Experts of a small language model: 1028M tokens.
Below are experts of layer 3 (counted from 0) of a mixture-of-experts language model. Rows are named router (the router's row for the expert), gate (a neuron's input weights, with its number), up (a neuron's input weights, with its number), down (a neuron's output weights, with its number) and show model dimensions 0-191. Each number is 128 + 24 x the weight over its row's rms, rounded and kept within 0 to 255. Numbers have three digits each.
After each expert's rows: "comes after" lists some tokens at least twice as common just before its tokens as in all text; "gets" lists some tokens that make up at least twice as much of what it gets as of all text. This comes from a sample of Wikipedia text that the model never trained on. Tokens count by the router's weight.

# expert 52
router:136133178158103144123162081125144118106130084116102093091101139104125128106156136131100111133085128109144099115144101111056130147096096132108156179088102117162121086142135106109144092098136154145138131124137095126132162165132084123150115125070123106143107116077134129157142144105083140112169109145120146139152110105104169146139154143102145153150135111097144093141151115117150142152151142107108163093137179110115158137126112154113131142092097138137103139121093133143128122152139148143150115183142175136107140120136135100121110086147119125136122155140181132123136141164177126119
gate0:121075112102160137108179139132122115177127141097133118132131103132116098133098100170171148153144136114185128119130121104142160148183134142146077143150131109124188150121085122138120086123118124110118138137101135134079140072118116121133124115115119137116151116141109128134111115134117129159125113115150126128097147139130105116115069174128106123099100124141100168141126133158104120172099182127144124088124088081126128144147120184125134125126181143131192181142157139125108135114120132111110142137149076111137130141119191115104134110108132124086129096149131103107123099127159128129
up0:112163125107133101169054113154121127077126146160123135143125128138114123128151116111106160092096104136152141104135111119128118114131141087120130084137124166119130127120155160133159191145141116118177121156121152165194125144114131128105145165135126142102107166129133120123136127115124075100134137126101123126106134151149119147143177092141125119126136145100134121130101137100176121113130112164101111151152158111139129115098139085148109107147067135164040109148071060107132162138132154113150137133094142093149114124129126114135116153140136138130119117100129090138115147107111154144
down0:132154159124105148135123111097112154071124103133129089136112138151106129130194100111128139117160103160124124091149143132087129085115102079159087123102145170138134124109150113105112142097146150104141127125164112130115115130107136135126149157158118117104170121114129100157137137107130146108132088114116118151156150133176192103109081150122120152105166141140177078133127077134189127158102128112144086138123134141102099148126155132140133141103103110157117135107094119111104157112139152095125133154107123164133149147156120129155131127085122090105132151114108167152129094160161134177
gate1:143170088158140115146142176145081110134137159123141149168142092144133121153106117127176144132161121131121139143083115130161101137145162101185096189140091145111096125110118132169105111138128105093142114161128134152143064167127121135081132132116172138121146156166105184106108091109122136148149144122134150110106133156137125120099146096157121118110117117147110161173107168152115116152104123139168107140119112088148091128127142140153102093133151107143115159133151136100093131125155160101112148087130146125135112161101116155138148121089148137150135098134119095130085132111112153156
up1:125096107118101118111144121088140139142174101134117138117108151102153134123091159115096111128089151138092120189115111114136153180127116148097132141078184092142112129124156109131114090089100163150121130130156109112116127185157077139154134147105113131166124107114133173150134153134127118121114105150110170140117104119129152067128163104087134135160084109097154119089122149148131142154096172117137154120125144112092143139135112116123154128093090120108145117102107120157150124146144186093121092130140163153093108122129145146106121116112099152165138158146135148121116156150129096095
down1:129115128144128144125127127114161139091111163154143081133097140129086114107130131129121164144117152110072147095131119114090139113122133136140112153132139100171095132150136134157116090120125140088107136157162097115108123132119096145128146081117143122091175132116121071130127131115134120149109062167166135116116155073122140132109150133149127085152136183130138154141122137154069133126133115094157096117120124163125135177118178157140148142094091116167134122107144135117109163150118104154122155179141161120120136147123119145098148149116126093124128190137175109117125079159130130090
gate2:101116080108143142168100160148097112088132139108140121164138138165123137097153152134140156132124071084171116102134089104137082114148147105120146135124112160118146120118079158179154131148119101108169139142119164160147095102089144134108130145121151136115148131143114118122119131092123127093132143133084122092090169158171121133129110181137111116091124149172116125123106112139118104126129119149131098146119127142146122093118162174138114114134108161151120154159131140116128151138168119142144145102129101105141103144130136093154142156121156104111136112143124070151058147103094176155
up2:127096114130143128137086132113138139144164128080103114119112160125092091152113090158120153132122131085184085130157101092103093151154110142098123108092114171139138078110070174151116148114137132153123163091146152119100147085145144098137120114111110116138147077125142114145146152136150115112150110163130140113142167121134134084100131124108144125137110130168142168161153142104148147112112164111123114107158125121106158136098120114106145136130096138122167112159119142122168112125157076156135142121135148092118106093173112137125126174162132131109166120154154140158115176137146129084
down2:130125104099141128161174138093117152127109153119119139142137110124165147134129080085142105136127101111128163153097143117148128129138164158123123124156112118151088170095111098153086088076104105152130110132170139150137143165143038139142141124120109122102107118092122145119098052111103126116114075151099116135165102149156123129150112160177122116123125136094182122140087148164142149128155089151121107136138126133100114121149144108117174139125121151117131147153136128066124094135136162102159140123118149130140104170089136140137131112161141122138105146158112137118108116124151134140
comes after: ".", " |", ")", "=", "\n", "|"
gets: "\n", "\n\n", ".", "|", "\n ", "\n     "

# expert 59
router:108111150107127157079109136122133142127132115101121086137129141134150122110089120146147113112089154131102189133122121162121082076111121147142097147144192138147136086138159125118118127073094129119111145104105121165106098083107138118099141157103130143135072123107129140167141122122128129155137203146115147141170149117142152125133116128151129168129142130123134127180118132132167108108125105118113148112125131101170095119086125095156144114153140124123109083106118112171165125112133143108142127142150147121153137095077124127165152122183145142125103129092089149078171138148128140139
gate0:171161135144106079154139119130121101128140126066125084121128145135106126165139131078149132113113129142121124155107101147097113071156091150156104117132159136122155105166170107141138129119141119073123125149144101124136124133116112098132137142149103134119139145117079091105134091125105138118172148109117119141105102134116182139113120138154121127132117127116116106135096109155202149125125117154126153143142106139152118118133131127131116154172093127168135125124132116127133130147121108132128163180117119072176115137122086135177156124137109095181091135122093102079152173122136176162
up0:130115107114123142131135095088119122101118088131112132157110130114114113109114127146139089086092115119098100162093142126131124136132099095135158112164168137129115069128174190162131145112141142092152098117119114133113122097105115144171123119129146088102137152080123170160194106092135187164152140108140186154105128140122116131128147145142127127161121127158116163099105123121133142130134114105132135120129202104167137114122147132144125143142116135154117141148190108136120142116134113125125105174134124116109097127135132161146114112137188120152112115109082090118132186129122107116
down0:124155117170136107168160128141112083111110108140103153145107136137081139136141149130132155103097130149075166143097091106110083110097126131121168141132151138129111115145123156118127127127155099091128115100117169121117125152142131103116114143182136156120124120127086158099104143141129162084128156165117116143123120134080153107148164126098104122123136120141112149121119136122107131160178125080083139122141109128100088067116172109147165141150138155145126138103147161129139109152144099124159163169145165128154138090127120158082139170088114188122093127136100158123120141112115125091
gate1:158168089125086147127083136110146085102105107104136108151092140145137127114153117161105121118151125082123129143109151129153091125156150127099160137117170159151147128162127119163104127087151074153099140124074141086135098123144164117113132118106172100146116121116117174112141129110109131129142095135134097115143170142106162139105178124141117136113096069145079139122110155182142091155114156124114171148148146149144172127151128137152128134134153126166083107113146128120122127139143127135111101113111145174150111130097141123133139134079150103130121091116171120171114112134112156102
up1:165172131161096182113109148124126143100109094110137118094116195119113123076113144125091106147189127125143165148126139154121144112142125150101102116110157136105089082116112160129100150133137114153117118103092129103148096111113131096137089186109129118160119122151158120144191132133129132157114123165098096127143179131130121109109138124178125135115147090115115113157114147157106124162142116111118136134127142178132085120140117123127112135131127128119115117090134135129133141132114118121103145055071091150150130114134157128164106112126135174178160128141155113128125087134122162142
down1:114148118156137121142072120141127130121104141108107145139102122117146146126136109112137127135095127090082166129166113098112109115121114144139099115144136112122137112177122093130141133115137117127183160114137121082108133159105119118088137136120146138117084120130106154110099132112111092095141159138109131131095159099129153160164164140153130117134083107098125133062115099150120116131128091109204147126127161112122086150150160120140136146099151116146126126116141115129114126158167157090121141152161148070128180173107102171140119118124113138171158142102188150144091180132130131159
gate2:128129134140120115149113143134131146129118136128166126080147109138120127137158104125160166127142119117134133115065137142138136072129162119159136139156094122173142153161148083131147091093123089106107123150090164117150119124118115160086124120135117143112126085118109090115131137104100108121133103126107154134125126126190164156155121149113126148144135149149131119133143141071126104131135134138115081140153122142133086124093117117121115138093084147112086170136131123056143164131178140121132074164182134105147146137138170074148139165166106129094117141116139173112111107132162116123
up2:128078129108120122135172089137135116093116096137102158125145116102128138134154118141084098090162168133113111139126100141114140153106149085114109116119126133123135121121087166148114127129101170177140138084161109125100138129091120179163132118185108114067136154125141142169138122126141110159087129152187111102119120136140072093112187136095174154169132127099133185115158108135124117098169129139119129085147128132117123169139152146110129142141135110171132109126166136147123161096133143152163123132110142115149128109134103136140119123123088147151124140149104111121104112135101083119
down2:136116090117109116143138135118134134122102131136161118114153120126140125111074136154150143136086160159097126127109133136135137130133148131120105153122123140111100091112113140117173133130100182134079106142178122140081159112130124147104132125127146149188129129102115108092143135116148170114160098158142134139068152125121128147153119111158139143143135148105151107109129193123108165147078114142171110096090147107143130139200134095164139156105133116103102139088125080099127116120144132158123115093108173132111111134109171107109123128115110131107111080132181097085141118160151158144
comes after: "\n", "=", "^", "\n\n", " L", "r"
gets: "-", "M", "c", " (", "no", "="

# expert 42
router:148160125172093129083146162130123132104148100108136126162158084110150148173119173098151139097144149153114158146121154088127118126107109114150160092145096135146132121135108144127148132107115145148105092109147105128103153128106162084075122115128136144122127171176143111118118124150154133155136127165148144146106127134100123155103111117139098134152121093088127131156154114133131158114122139109138148174113132147102132129147107105101134082148120125115148080119121106097144108101142097156098127144110142162092061114118114168187091103100124086131150145148159147151143175111139105174
gate0:119157118133152091149116063150119129094174088129131152141155106162138104119142109140157112130132128103108101088144114130094105109130156126159144137138112104153165130103108130118125148136175127115127138157101135170123124123127118121122128123136089112092118117088133179115136141086126148127135148155142117107122143154113131131120130095076144111115157133146136153115120174162152102118148074127130123113156106162136111111120132135145112162134180129134124096165124105147123146149081129137143134200148126114112118123086187114171130136156184126074092080138094109121164121085169137124
up0:123147114105118118105140107151121148100156091122095130131188097126167124141114120120152113119109148145072108139144128114118124099117120142150131116122102136154174079141120136101163190126138152140097119112148124183104159147132148075132132069120101097109158155115140145155148129109154151150081128153121139142133099134129132130096105126134134104120117099107131173164161145148119146110143102080150174124137109161112130117153127124112143167171151117121144088121157107143134103109096098150110110149108152138094102105126121145161118169086130091094121083141127129174188129136158110125
down0:133143165112130055111100129109176143100163165121107130134172106119126084108142132147157102175154141162127110116152057160084113148112141143124133125160164105150082157147151107115152104146155168107144140154157098148114111142045126141170151110082119129106125142094163122137152129104145120097119084119150132141125160125128144129133147148115169116111097142134123149132104084132121097114140120121136118145135139139075104122131074085123169113133146120126120140141136149145152134134095156142073109149113121107131130090146138109164119147127137126158129130106132147121111139109150129098
gate1:107131138116157122170098100165118113124130160182184073109070119151111149101130089158129114134110098105138111099127105093138134154158148134141098104134128143115103097127151132152135146141109114101160145137084120155127098104102113130134138117125139126106126131147113077122146108115111130116138173124106128106125134115147156144149133192134169104125125162097114155116106135137154098167112174149128098140104139111158130097111136134163113134137150160138135085162089144136110116140118134079123123230161121107167145148151152094108153143142173102122130140101106120133110114134123145130
up1:128098137092130121145155118131142123128129124130108165135119159135140113126145112123067142149137114130123165152118142129103137153092129133133158155140140098129131124121065105149120126170176105153134120110155165099145163195129125107121145138113121144116143092132106191151119129128108129092122110109188145124167111135121104095109122090080100158104131125143169122141141105102126127111112139130117132082174124120109102136165081127118137057102124099122160119109155152158139115122123155140156124102115113133130161150123132139125132083055154209139106119109128104118136099106125130117
down1:123139114140149108119089130126135137129132128090126179125131155123147137144134121125106117143128104159101112163134109119138119119124130083142119115148108104156100129130079140185175104125134112135129161119162160134139155138159145146158115129141128148132081124164126145102154078152137135135148114097141103142177124177183083115110130124087121095122081102141130132120184125117138100122122105127136129128153121120083140179113137082135106139135113088160130155167153086091110122122135134090148110112095080118137082220101123145096088141123135119128124162118120125128118159146126165139
gate2:127127143144123106131151149142111110128173130157128140130120087149120153140145120140138109106147095136102162141155131121080134119141128136152105167138106155131185123118119162124110076116090120114123137114129119167134122111126156137124118149215144111067160141159141136123125132120154154121118151157102158107151125131155160175133123180154123156106109145089115150110153108143087128139116088134079122101136118171136122128145121150121105065141092135130134068135127068134131118119166119132128121162130108131140135132145064152142115095078156082140122123100097086124130136132135117160
up2:128119103135138139123098102144154128121109123129138087148157145119141129128104120124115156133097141124161083111119126138154141137158131142143132057141141107112104130145158102114132214153124132148130140152107113093119126165162120132145152081131114143129108141102122129138147081106098150132152132127150079140127125153063115085137131075120102092111115105167132102120120161166140107131127099127135138205124131138127128130122139100143134195097156123132095148138101175145125140137063136126134131098135152116110081124078155103098131161181116160141131115134153148120129135139099137140
down2:087126118151101126122135107139129131121158135107109131110132114158147154111129127146130098158146141128137145144136123124096093097126172148097120131100134081124134095106155168129137134144126090133181169155163131139121089115127142103099094117129113122101103111096159156103103131148124119139136100108091147146109114155198134183142134128158137103178089126144122172090124145151125114086120139152128112129083117123157133143133078152143130118091178118160137119107120114140119110169139122095127140139174144125113113136108131143114172104194131172128127110167101145101123065104111153170
comes after: "  ", ")", "%", " 0", " —", "0"
gets: " |", ":", ";", "|", " /", "′"

# expert 40
router:167114156143150150126135138113041126184208119104113146110101103170121097136100160105145120147131132153155110124080140126109147154089123144115141133148176114137107122123149087132104108110108148144142139110136128116115147181142132125149138093170127144153119139105108157144137151101071141102142111150110142082149134113113145105157121109093120135145110146108137136150114186154167114136122175119167119153130132105096115149150130143102133098149097156105134133122138128127124106069108128149134092134088116101165146127145149141134101133139163097097067123136127119142133136115110106108
gate0:140133149121156128126126121135134126123076091148131124149119116164111152120128116138145134159056131143123128114112116124150127129129133166100108143151179116128089106149129131114097142124115110138094090145127140115151149121195155120172132118069149156134074143094108109115140124121103035124113135145087119146129120099112062133152143128169121125127120148108105097148075122139161097185145153128124137122145118097133115101105124096137125194124147137113129122107109153133078139160131123100179131132142130140149145147133126078131170141110099135133143110152117113137140106170153132139
up0:110139128128136114203103078149094132159136104128121131134107112176130091142138097062132105172130147163110111141121100111145141151122106131112114152087172117154119110173136100118111157090143109141096090122126144107121089101161139099155133126072144180115055088120100120170128161138123136126142135151118160145143114112062078104147116121157170130139132151134164131152100127100147108161148148117157141135116133110096135106119129132128126152142103099120142146109094124146115116153131115129122128102091161120126154132141130128132174143150169128128099104152106127132135104123150112148
down0:124131122130138116105144151125134124084107131104134137063132116110129101165139151161114175108123152103112135122176131153162135122091125099125129119151127109125108081096141123178152176121132137152151096123104157129116123126126169140115175148067168145089075113140119105130138120138127122142174152122117163108119131124111112116117136169118135134139130121106112124135134116162130170124113143114116086122203113124123100121127103116128121160127131081123103119144152128100172100107180093154150179073114126121167106114146082129130117159155127132143164107113127082141165090135141155155
gate1:107126123135170038098142134128137105133133088136129061172120129177114089149142156144114147153139124128143134093109079130103129162107141113158111144131131133148155135132118135130117133142157131118118171119136124157145157207187121145116104131099112145143128127081137148118137127126127149117136113103125092127139149115125150126146137138126116122118109152138126165132179142089129149132085132117143117098171134158131104122151139109108117094109118177103155155123138171202126130112171152123103138141126091114087132139139095147130145100085131113158122113118112148114111092137161119079
up1:131116078142109063089140174125106113141146104135123047133138142155126145107089119140130162130144140152139100133126112133125142151081138179140085154138146139133167105153132145123140133112078134127127131117125114146132125203157108136125094148101097133147131150112131181124130147137157124158127115127148096139142117133133156116158099131132118132107090139147171104150164155115165162147092126116143148123124101152108112158190101100103124089094117123069144166076132123166146124117128151136090158141093114139088138129151093105132110116100141104158124110140123133115136112131143113105
down1:117093084124095119154128167122145068149125111145124102121074156148123105123106139101117121102159141152113181111101115121106139156141121126120095150146130140124124096128155111124107146156105110100118128162115118130107132125102158107160091076122178100133164126092159098165116111186126165133113099142121131117132141113120166171134098168112157128190103145131143136132119161161127132162126148114148141131089134126129103121115113107118146129111152104126157112113129123098127174110141154147128129156136109163166106118087093133183176119072128100145112159162157141106098124165109113128
gate2:141163094163128133122143135131098117148102089139128166115145069120104106103131125136179086200126143153088102104122099107113140119149152147154070155103158109135107122140145115117096092147146114138173139106141134129119071137139117131143151127137120135094146134191143132139127112140111165111103132137079158136146107115095134124148125125164142127135106107092115083123092108147122129128112154122144106153136118112124152129133102090145140127086137117136088117118128100084160133146143162124165096141143108124164147144135084140109125131082140111103115173122150128203116123160132141172
up2:146113177091135114098133112126138135121132166133133110140120155100128143155120131124097168110115113109136144134132138132169126103118099155100186123151117120098153135142151125110135119092128138125120123146117144135134152149117155134115068123118143110170130117112103117116162140113176094153172118123113051146100125132193086130128157120102118129143192133152145171133169170127126093137130102128116134104117095151126122101115182166108121137182131159109149133115119179154101129121102092110105139111106130108135163125127171056142115114170101151145144095120101119105149125111134123104
down2:112137120145152128145131156092098077132117104129119113107124199111149140125150094144126123139124144078157133112138141111127144138125134078170096092156155129160140073120117151133101126127125119101123129142118131153128132120159169112150180145136104125143127102123119140167114123129109118130116150137107202130137122117142134107131114147180115117145117114116115079110114119147106102137162130130170146135085134116138065112112119136117103151063162090148124114161164180145139202107153097146126118096106114162122141105156089122124101121115142125104170119097134153168119149104144114120
comes after: ",", " It", ".", " which", " and", " it"
gets: " was", " is", " as", " were", " are", " also"

# expert 29
router:135123173121148165163093130120139136121096162147106097097156150133146123112143100078101123148097137154120144124150120135151156107131118110142159134121135104135123140080185132144116157140122140112137097147093128094132128108080137082159126158181124133116151118131113143135087147153104185128094120155130122144095122102114122108154141104125149138126152163114133144146110151067151122161117129131100152132132120156103096123166125139113137089172121103134153145147144110110136098078137130163142080153160118154108130108116135150140105153139075124106128079144107198150152106119156101084
gate0:112132107199117098119159142154129155105111138114112161133134072133103158120145146158090134141184138123119191108098164121086097085113153152106132113161115162116124102139132171119133124104138103115097165134168125138141085088140114154109093104093160163132127145131127148117179103092159093099127152125128145108104124116112172165110160133149098118104134137136126139133120104158098156135092114120154127141144119149152111106145145159154113150137114120116129136131100138119121119099061121171133137091094165105123117152106127142153128118103146118171128123153143139168097161103133137107
up0:149138141135120150127129121113139166126104154119098092096127121128122139129110106123115159126152140169140142135150120152127113077094113191124135142099119124142167128141151182139101129100123136145092131100125122121105092083116126110152089089139104162130161141134139173137121146110147117154115122160126164137132109093110155115137167080138150172143110102111128148147136127110163154161089148069111156120101107147104161110163099127097153105163096098089163124115121087104150115090098115157102084155129157157126151105100154166113090144126144120115143131164119150155177154129155113115
down0:160130177144112134139119149148189153110135120122141131125087134159109145146100117156074116121082152107128094123111126124096171139097150127117134053134123132101130149158153139116101147164125114103113147128149099170094155078139116143160144131115140171113148117110109101099140106101087100049130145152105115122143121137123141105123102141140144162117115131140143132079119141136122144133114110116122080149167134135129150124139121110137114121122137095141122163127124123155128151136124155173147124118095162119112129128144156070201151143164164089083136108100157131145112151136145113100
gate1:101077119126137124134140135123133095097163146100134151097152118147092140092116136160154134083113092119141161119140099131141143130141130117176186157140152150173121142120112078115149131082153080118145127122115128126130105093135107136124132093107124140113092130169140104122166120122161100104122133113173106128170113117136131148122117162183127113085094168110139154191086146112133115091166124118125108109125130129140115147122128103188134114130162134143124145138110105138133147139138150115109139107096124136102159156145140116144156157085140083126141121144077139089139195161104151132
up1:108122122115147120129121108129117136106135114123136121139129125128123126091142121163111092120076116121050155088129133135110102190141127111136162124143158115128090124100128119124129194167142130137119137116139119152112141137150151125115145107134141040142127111101145120135162096137132133108121130127086110123123147139120119114153162164122127143144154167182078135130133114135124066119145130140101120143129149152136103130095138140111116152119199136144129082200098138155117135090129115142160133084168113120136117126117139148143143144111146154108116169079123106156145079167100115150
down1:123158100095135161105130147097128135136141120145093204107186138191134131102147097141142117094146128168101124152128122123099105190116131117115102123103147075164108102132115113140127170131149162162142142111150125141123105120117105162123086128117121111104159133097129137148171156079104148112109106142109138116096163143120112109106145099115151129162115140120135101079166111150144106100140138121089150097135163139105099143127134173140148083118117107154126075146138137082117162128138166106123119141141114117117099135153142113190108108131117138144134122123148133150155156129148090105
gate2:108157101162121128098162139153128134146161108062145135132148070119122149124144162134152145173191125120169149108143141100138135132143152106164126124119111128132122173138088129113116107146154113122073138124096134095138121135138145157041136110131132139103103118119112103141118124142068094118134147100092108087131159139102140138112123140092099129113139123133149099112091122122124129135154117131115105165149135195140149134130121140163112142098157097136105123119084141116118115154094132157099131129109136127144138156123112098136145148121142168179112152148139097073092116148129143177
up2:154126135137131105121130132128098085093115113168150143141101132127090122129145137162141123127095087126073130099108136141087104111132140138143121151131148141107110122133115151116164152113157100090164131156126135145167185143157102125162108100102142096128118113137116118091138111097123109102150151112113130151119133132163161126119128154145120151137124176113089172149147136163133099094168143126143127090121126116144108139101151170122097157122140190138118109175133141150083191136158148070159145131139091111111149138123116119163134068137114095130149149096121087123123066128100133122
down2:165124111141138110133147151134160178144106144151137131100107102125142128105128128102191143126162108146133122163144109077126098125131122144147133136128135099159113116089134114104160125108114122087122128146146101155163118165167129122160125157139129090125138116122094163118126144099119133175137087172098078152122099112090116147133118049110125165138140136092138118143130096111113106145103127119094124105147136160133192128140129143166123154116122167192131096094068095138125109139172125134131111138130141120126137157085167130107123118148089144118076133080145135122148133126141133123
comes after: ",", "s", ")", "er", "e", "\""
gets: " and", ",", " or", " he", ";", " He"

# expert 9
router:122107123102142129082141142126143139129126084096138137183098119120131087179129119130131144116088131154106118113135099113127160124130125080146109146126109094095112159104122095110140113126115131127176147100158086157180144138150142138149109166149129080087143098153113126099153115126125164103105137113151132141118104125147153104103132085142162123156125105105137111139159102117127195096128116131086169095119121153187115144130156137143126147165171115100114140168118106154141138090145135100157156116106170127084147107141144146172138100148095151095144140110130140103167121151117104112
gate0:141137129156140139117131131122161087165162103129099144110129176101141139147103122149144089120132125155110111121106141148140108131128145187139136144132147114108094080145131119119142137142176129123132152143111150114095165135193107094136173146166128078116136125101102165162157117112138139119094145157084089111157135120124153131150120159137123166126121132079127124111138116120084076169141072118108125135150093157114106139149076160118104120112157156136089119152131099139114173173105138120132151139160118149115123130088096094130128120136097105152132106072133160159156136140125115148
up0:144082130137122127111128175110118138179151120157102129122149181107121158150106145153124137062113129149116120105122157129138100113072128170109147123129140109114113105142154131125127150088140152175145162127130125091081120151146075090138143133132125077130088149135153091163176115105147116128114129173100115144135112114150171126163082181130129113141122121110150121109145110140073133151125137114124130138140079127113140129142106078096112131111133136125146129169149135144127163150097140135152130172150133131128162113125053115130128121141098099124128130052133132136152118141120129140
down0:144113117154118081089107145138158163127118120128152129155079168099133149103095131093150107086131118117148161124107141107146091110146107174112187100135140128116137128160136139114128110140115150103126160113107139088117157129105136150104142139100145108121145090105137111144137152138160174170126164134144137044122090120128125121128092126102144166171138166170133134097138150133120092097118080162123120153176111102118127123122150088107117071137133120135153151109165135111140121173156124155129112101179131115116117118076140158106130155122126156131126109172129120114121107113157133114
gate1:181137135142135115130129168127155160116100139125094188130079127161115156138143160126088104084145108130124126109125122103139127107079138108126129151115129128123152161121117169118103128116167125117121177127122082090143166176123145107116105127155178111153127151043150125143125158123131155102122091142127134159150175115128121130125116106135117190123132143162125160122092137167111122141125091082143153118129107109135101123146144120103098131145156170131126148098134137100135147154076144129128140140128142124101108095093103086158145119113096152109137142091145091105167135153131105113
up1:110097102105091146094127164118190106119131160075089114146125106124101097101124123161144171133160156152107099177104135125098120132188111132107118144135149117139125125081151108137177148119176141100126152153136162129136134115164130151149127173149116121100145104104125059146115118096128135144131170156146155129127118116131147139152159160138119114135166126099140112106102122093129097070107095127114150118086143158147149133117176119160133128159112154132114148128136082125119143080133128144116130123099125181149149128143113107112127144163122078140114110119130120129119174124118117168
down1:101120110083085113127133140158149138078175142167129136156118159137170148131120080132110116132157104140125122171128131134144119182124110144089107161133164143120069120174104133151069109108134118152110104130076164103169117139112165143088119093148136138132154123122156163112116098140141114135155150132087137163181125139133086142116115134051096128166119136102151115104134102126122152114124118150147126131114110132127135104141118115160085128121107104131157164155150122103122119104138135155109092133130139118121152153156149193150124119129138139105104141088103118144126132100130127163
gate2:128158131112130073098136125156143113108146162105164115116141089109118137106150083207156106121141114136149163111157142099139139118114150109125139140154147143152130107076165165126117120143133112104140113166108141166144105117145128163111086105122104142134165110141118116160177132116114108130115120130118113128173152117151129159107108181117114145131118144069106179121151147120150107103117119125190123066101126162098088106138135133131119107151113119135119090163171134127092137124131121168131117150158139143130124167127115127144136153090132103142076133117086105174111108099110120133
up2:125123104129099154155165163139125094182137133142139125138162158172113162112116167119120110116123129128149123129105120134084103112119142170141131134133146148129132095145119132123167171107163115115105120152106125112115168134094089106073151110122146124126117178117107134101102140135118115128150151098066179123110135158091122154158143136154102100120165145156142060152079122121098114138168139142147147167156130102155109096097138132107114098118096182156128143110096151109115132175097159101093106130112100132160100144102156118123138083142147124151129101144114102119114146120159146128
down2:081161146150102156131123113114066188152125096172150151137170132149121146083111159118095137167119156121134145117149161099144138111078172134128111156120126101104133153137089120146159109131126123134138084104108136113127130108105135078148096127130196134107138096095116052112132134074117149138167145156123157105145122158124157128136111128110103148157110147178107131147138107151115125118115140116105140134126114136123127130154113165134153129126160161148187114094134120125156145139122139155128128103160125153131143072120112130102110129128118132096140094123105095095125160119129114084
comes after: " |", ",", ":", " of", ";", " by"
gets: " I", " C", " E", " A", " U", " W"

# expert 36
router:132116118143191124137124118122152136106109146096183154143136095140156130126097134113148154124106121094098089111153123124110144116128127148114145131125137089114128153143103100158133155129125149139128094111127120061125144129158128118124154123140166131145084128099138118066105103116120093101141108118114170133117135112166104120172154130109131137157125177157102087127148151105142142092129098101119115066137178140163136101136138110157117146121135086122099090137166114132142107111153113168074140110111160175097155112135137150185135114120123147154120141150143186089142149154139098145
gate0:128133147089146172087132126129098128122146112115145104148134142154091145137130153092111143088121125122141128116141209136128098048105119204162106107104140127134127100119129105123104182080136139112137142166121137103127144105153082138107109119128109118108123169099110156122124089097140108185135061124117146132129111146121099122121107162160123116133147141098122126101100144126142123113143105118137153125141112164183123127133141168152119138148128113135151105107114129122115150125149156096103154128155133146139124128134125108198177122160126164096114111094145126161147113146113110122
up0:126140098156123051165140135128148109172145114180157124109087118105147133108132138129140094116120146139126136111124093128132159181097086059097131117135141137142137159139122151110122082138142170117138126112134174147120146197134143112170130124102178145140138108143110128124110155113129150110120143144149124114178141135148162167140130094099140121096078112136139154130099151136146127173135163125137105122149096126090162090109116103135108116118130119127124120159095140113103129116168116150141123166089103092131141133142120105056106129126127097155134138144127134083098124131146150110
down0:155154119125175104144144136149097144114085144119172150084136127165132156124146136158154099168093131160137108149092123102156097070151161135137114154113166160109146112136144111154131175118095119155147160168120144097122131157141114130077140128111122135135119110073097101143150190132130127133164073133136131134146117116102114116132096088109105135071152128115115135117138109120130097129117114116122131104161115124110133102165126122122122125148131168130152138158114171102082127115159144151126117128141084126138091094152102161108132163114077118111134119167106131155145107125118071150
gate1:177195088109117101107146124126141152067158111133149130139122137123152128115119113124122164128156140132124144145128113164131159135118149136144149113146109122123131141093122108145150146112170119138090074127112157146105141158145125141140131097136137201120113152057113134118156147081084122082135165153101146130132156099122146137103154109127125141127138170131122151114146147107138133083149113139144141084097148153118155105126122126162132108133164123064154092104107156120125108118134126130086123156101134151107126139088166127084121133056123086142118128109120156167140142138101123149
up1:136139149123151149159123084118117095164158210131119097116140150151117167132185156105143106107154103115137176122142134139138071142094134157123110199094130143141137098106145165099109116142117135133180110129138156147131110118144128098138111119089110150108155101146122113105102122094070112178146092085129141106120106151152162155136123124100150124115130087130102081110121151144084144098119143115115127124124111122108106141112091083109115116146137099143130128125148122123130149140160139179125162153107115141155153148138117140125117130095110095100145134156159107122121122115125175157
down1:122177106117122084129103088155141112160118119133149110128103116131133145096100086113134114113158116141137159155109136122191145160109136161065131115143149131110099122120115132185121133089137171160138110141139124151160102138108095167106088086078124123132131143126189090105129105142117104107084118108159097116140075113136180146130103114136124147185117132092147115131128117144120156123147113145153125108177133136090097120125122112162109142133139155102133098137146095133088131117112119124105160167164139117132143117130123149124139159126119137148151161125127200160120134161119101135
gate2:174144115131124138114128151132141123144120133156167134136133105156136149100146073145162123096125140148133132107138146139148108127082124148128127108137155116150160112117119137116144086133116139138107065116101184098089144099152132112116142112087172156116127115104129154125076132129151079128151134101155143120120124123110112152130145136131140158123086168129123108131125123091131112103162125135102096101130120174147118148101132141129109108121123115130189156166214122160125128071095139147108150150132097130114159138148160098158138075088155128166082141133133146100143070127126122109
up2:133131101100158147129109108093112142134116160188155127151116113129141126123125085145173128090123146102127132115140153114135102165091095154132158146139139143164144102124129106117141123133125143154074088104129160096104125103171135102157111126111139127105116111095125167120085137123146131094107143109143160119116126127118147131116151089144144167122094147132140115153116131144116130107123134145074139097129121129106122129116100139168154105130119107141155114177162089203121133090108132148137149142112135100100161114136162113187100107115188083142068138125122152148197118117145126112
down2:085131135157114133148130072142108126110093192090112178107150109155111141143137121105089136162138111150153155139118142121121165146127085137116073140130164129165140136111088078130150157104156109177172132092154134140120115156139126150131145130130127119123130101158148087103129125127114135178114151120131184116151124180113136136141152089130151137112098141139116136128110082140124073077109101136141143116162135114058109101152160148113136180133099093140106142137104142130121104125140103166118137135128120136151129147115106142133130095131128071135131114109147160137160103127118140104
comes after: " the", " |", "=", "-", " The", ":"
gets: "  ", " \"", " The", "le", "ra", " Re"